config.toml
num_hidden_layers = 9
hidden_size = 256
n_experts = 32
experts_per_token = 2
d_expert = 128
d_shared_expert = 128
hidden_act = "swiglu"
moe_layers = [1, 3, 5, 7]
router_score = "softmax"
normalize_top_k = true
routed_scale = 1.0
balance_loss = 0.015
balance_bias = false
n_groups = 4
groups_per_token = 1
init_std_router = 0.00663
lr_router = 0.00075
vocab_size = 31152
norm = "rmsnorm"
norm_eps = 1e-06
tie_word_embeddings = false
optimizer = "adamw"
learning_rate = 0.00178
beta1 = 0.9
beta2 = 0.99
batch_tokens = 65536
max_seq_len = 1024
train_tokens = 244100000
max_steps = 3725
dataset = "wikipedia_en"
Below are experts of layer 5 (counted from 0) of a mixture-of-experts language model. Rows are named router (the router's row for the expert), gate (a neuron's input weights, with its number), up (a neuron's input weights, with its number) and show model dimensions 64-127. Each number is 128 + 32 x the weight over its row's rms, rounded and kept within 0 to 255. Numbers have three digits each.
Before each expert's rows: "gets" lists some tokens that make up at least twice as much of what it gets as of all text. This comes from a sample of Wikipedia text that the model never trained on. Tokens count by the router's weight.

# expert 31
gets: "|", " |", "-", ":", "'s", " -"
router:124125118106082130120184138114140143127111150111122098104178103114159156148112031050166141116057126126173165122159132171175097169169144107077115102126113116091156117169154077143145158144094112
gate0:116120144139127097177088197078116147152106092129154126110102175080161106150102116135128124155069074111180083126117171166077133167140162152173141183127132150093090167166083082160154129216142116
up0:147099143138059159136116112088130107069074046074123102155080123177111110163117146143132140174138135132180101100094087104150108099170094139193107134155147164125118161174135152025118108144210115
gate1:140121178086160095137121165124042110093130120210072135164099166140186106140181134133160101122169203048160114050141149101142118143124086167109114136122128127085102130162159134146134090135164119
up1:140162088114133114105138118136134093127154172147118125144147110108220136107144124122117252092116166152129096114074050186129130108076119081092084108087200098101146105111098120142150130103064234
gate2:152100132154152148093131137157119161114091167137098092152126138085128175123089050075066098118106135060115107040124121093126102123136113115141101133147128162117176161139126183077113120121117116
up2:123193108132105128148130090139117149170165164144164160092181122123146123127119162140141128188148147091102126196076109118100163162138139134126088154106103108172115085105155073211095128140142172
gate3:151132137167109119138102165110105131112069135093152148177096198131153160127148173089106148131113141131133071118098118135134077137141102189106135179176112118129171158106119152154111124105148078
up3:117127169095123101099097136141206111130185157160092132153158172125112082117120174116141097146060170160112186106136126125113157116149143123088158101134116140144123086083156119150174108126191195
gate4:129101105141106119141138144121142107093103141151105172233109122147178178169103101135189071157103153101110122164128117112148147158121140111091110090143152168102161122145097175124071078135160084
up4:105147131105192100130095123150147176126144109108169144070121098125146075122137182131111153126139109089101082076185107117074153177155136119126127161158126108199121143104173147165157131115087193
gate5:162105099135143120175143134206136152181159099145124124131146139102089181147120081145125164136070150118111080129158172134100120108122088143095104073124106141126135149144146180080154140137121114
up5:083110165148118161137160072105120135130115080124160073132093123103090190101083113123141173182117098129102153106082124126120123127089118149113054155098051120057219075109122105156149153141100154

# expert 29
gets: " that", ",", " which", " as", " who", " it"
router:109119167136092076114122155138094135140133166188124160158114152129115159165138170127176084100177173131102126126114107100130149112153130095086136168117150161131100148099196061157142097123209173
gate0:120114187158187099187109129127085109027151131168095188159095142140119144099135043164105100140181137127121098165108124129121142135110119131131100120155140129123139179123120124173070183123142142
up0:173164111146111104088097170089127083142142148131126123106121139124145123139088145163164111159156117216137129114126145134098133140116191161111133090147071146113190171085085135129071174141088105
gate1:124193120200117166157162084160125131097081108135090141163168144112153137164142116160153104136135204133086104149099111138146122108107140140086116153159145069062099125052146145163091187069145068
up1:148126168132168083105108156110119104107086145104074145128138115128125133146122165135068116151080115174136133077137146168132140173106118130189124163174121092135113160154121152137191093130024124
gate2:182104106135119166098151185084173096149179129097138073124143110073117101105078142097110162129179117111186127147156084101156168144122187153210140140077113112124144124171082135081107158157136121
up2:166109110125182152177135150087140112114150099100153072167125104084131149121161154087133174152115183128192157124198098093116125147120186116139108157104098062152097120162087101060058131107077129
gate3:074095068087160159147140080136134123100139130051135136087146098148134132154145170083124127122146150153063092106089100157154117135154163114160105149105129125193155153122128114107136147124155155
up3:062135131082096096118146084123121116164104134071136121086128174164084177172138156128111158129078159154092152115081131111068162153185195116115089156117132180160123147097149133147146068107187116
gate4:122108095177087124105132146159129154109196119118117195149093127135172119155132117166156101121177133130144126100130118105136152159111090076118092151093135113083109110147150114151110147171186210
up4:143126127095093131143055099060082125175088106081154122123127158052134106143146122098146131188131119173161191127135123161127160060131109163121120130116114129165117086108152135083097085059122115
gate5:103148158134081145107122129103106153137133112093121139126077128126125077074040167189092154122147137111094151078170149073210097092162133201126110141124131094131111152140114153130090106053169159
up5:110119156126146179111119173129190156142107119085136091142134075090132130073116107078146115123165131088150142110176153140108106096125133072190167135081078087151097109159109152159085168188149117

# expert 12
gets: ",", "),", "\",", "',", ".,", ",\""
router:106164107087087086085106154093058132099177118217139115142095138075185073121139117133167181123094142171110115098098150092150084191131105158107131150119094084103108130067118192103098155095129148
gate0:119124118102107149096166178109096149092092113197095166143166127143137108053111122084135092074112131080147104130138181168169181116152194183118122106077100121090133172139129145135148135088123111
up0:117099161125134117143152166096148110089159088101119154101145167078081156104125134089147213178121110126065105122170098169124156170095162129078081124159118176119165138156101084137101167134163136
gate1:121169109140126105191144176096127118009124129130097221137138178114127104113174055056163101179106181116133108126165084155133158169174147165089124162109074148117170074121067124159139111181153145
up1:140136054123124120141074115105108113157143130115102105143090192118123144196151131092177115118123104147118104138057047181133091181170125092051114159170037136137109162132178112097128156092197120
gate2:100096176097115100151144143162109140150052119126163135116084122115084115123089099126090141112121105071100133184148117089171140155159137146137123161144146159114137109166151144170107079063179111
up2:142094136107119086109158085135126193114085135158117117119098131140085153097122121168092086117100115097120107167108128077173194155126139128137118131143102095124156075080126120123110086125121127
gate3:154108113144152138150124145107147180123150157133067120176119130102118125099061089179163144128137196127134128086123129112146180059096145159154118184104117160123083187090150125128108068182148120
up3:143104137084108129139187052184147069110123023113188086104120143148102175118119121125079141093120068133119150162148161103112088109158032119150205129148136090088160088202134162115123148132147171
gate4:103196141124112134106153125139113127119164076127120217164143088137121115132110107139118147109166149112165136070165091114163172110126178079131222095108063117099114150195178138119170057142114138
up4:137155128066139125113085071154150089150111117148083166121179135129137137115112088123155043128137137079132153101136159110140155084129215110105111116112085115105130143152144135157142036137104136
gate5:142069163147155135139122164146116139117132092155118174173133082119163117110169085097088168111160095091054100121079035112070158091122122135196098070134163095124141170150102171122113139106084109
up5:200083147095121194190082083131130194109134078160128120096169226143099204116114203122071151151141146147116131120117169142154109122143151106098164138159169116176135095125113101107137125138069130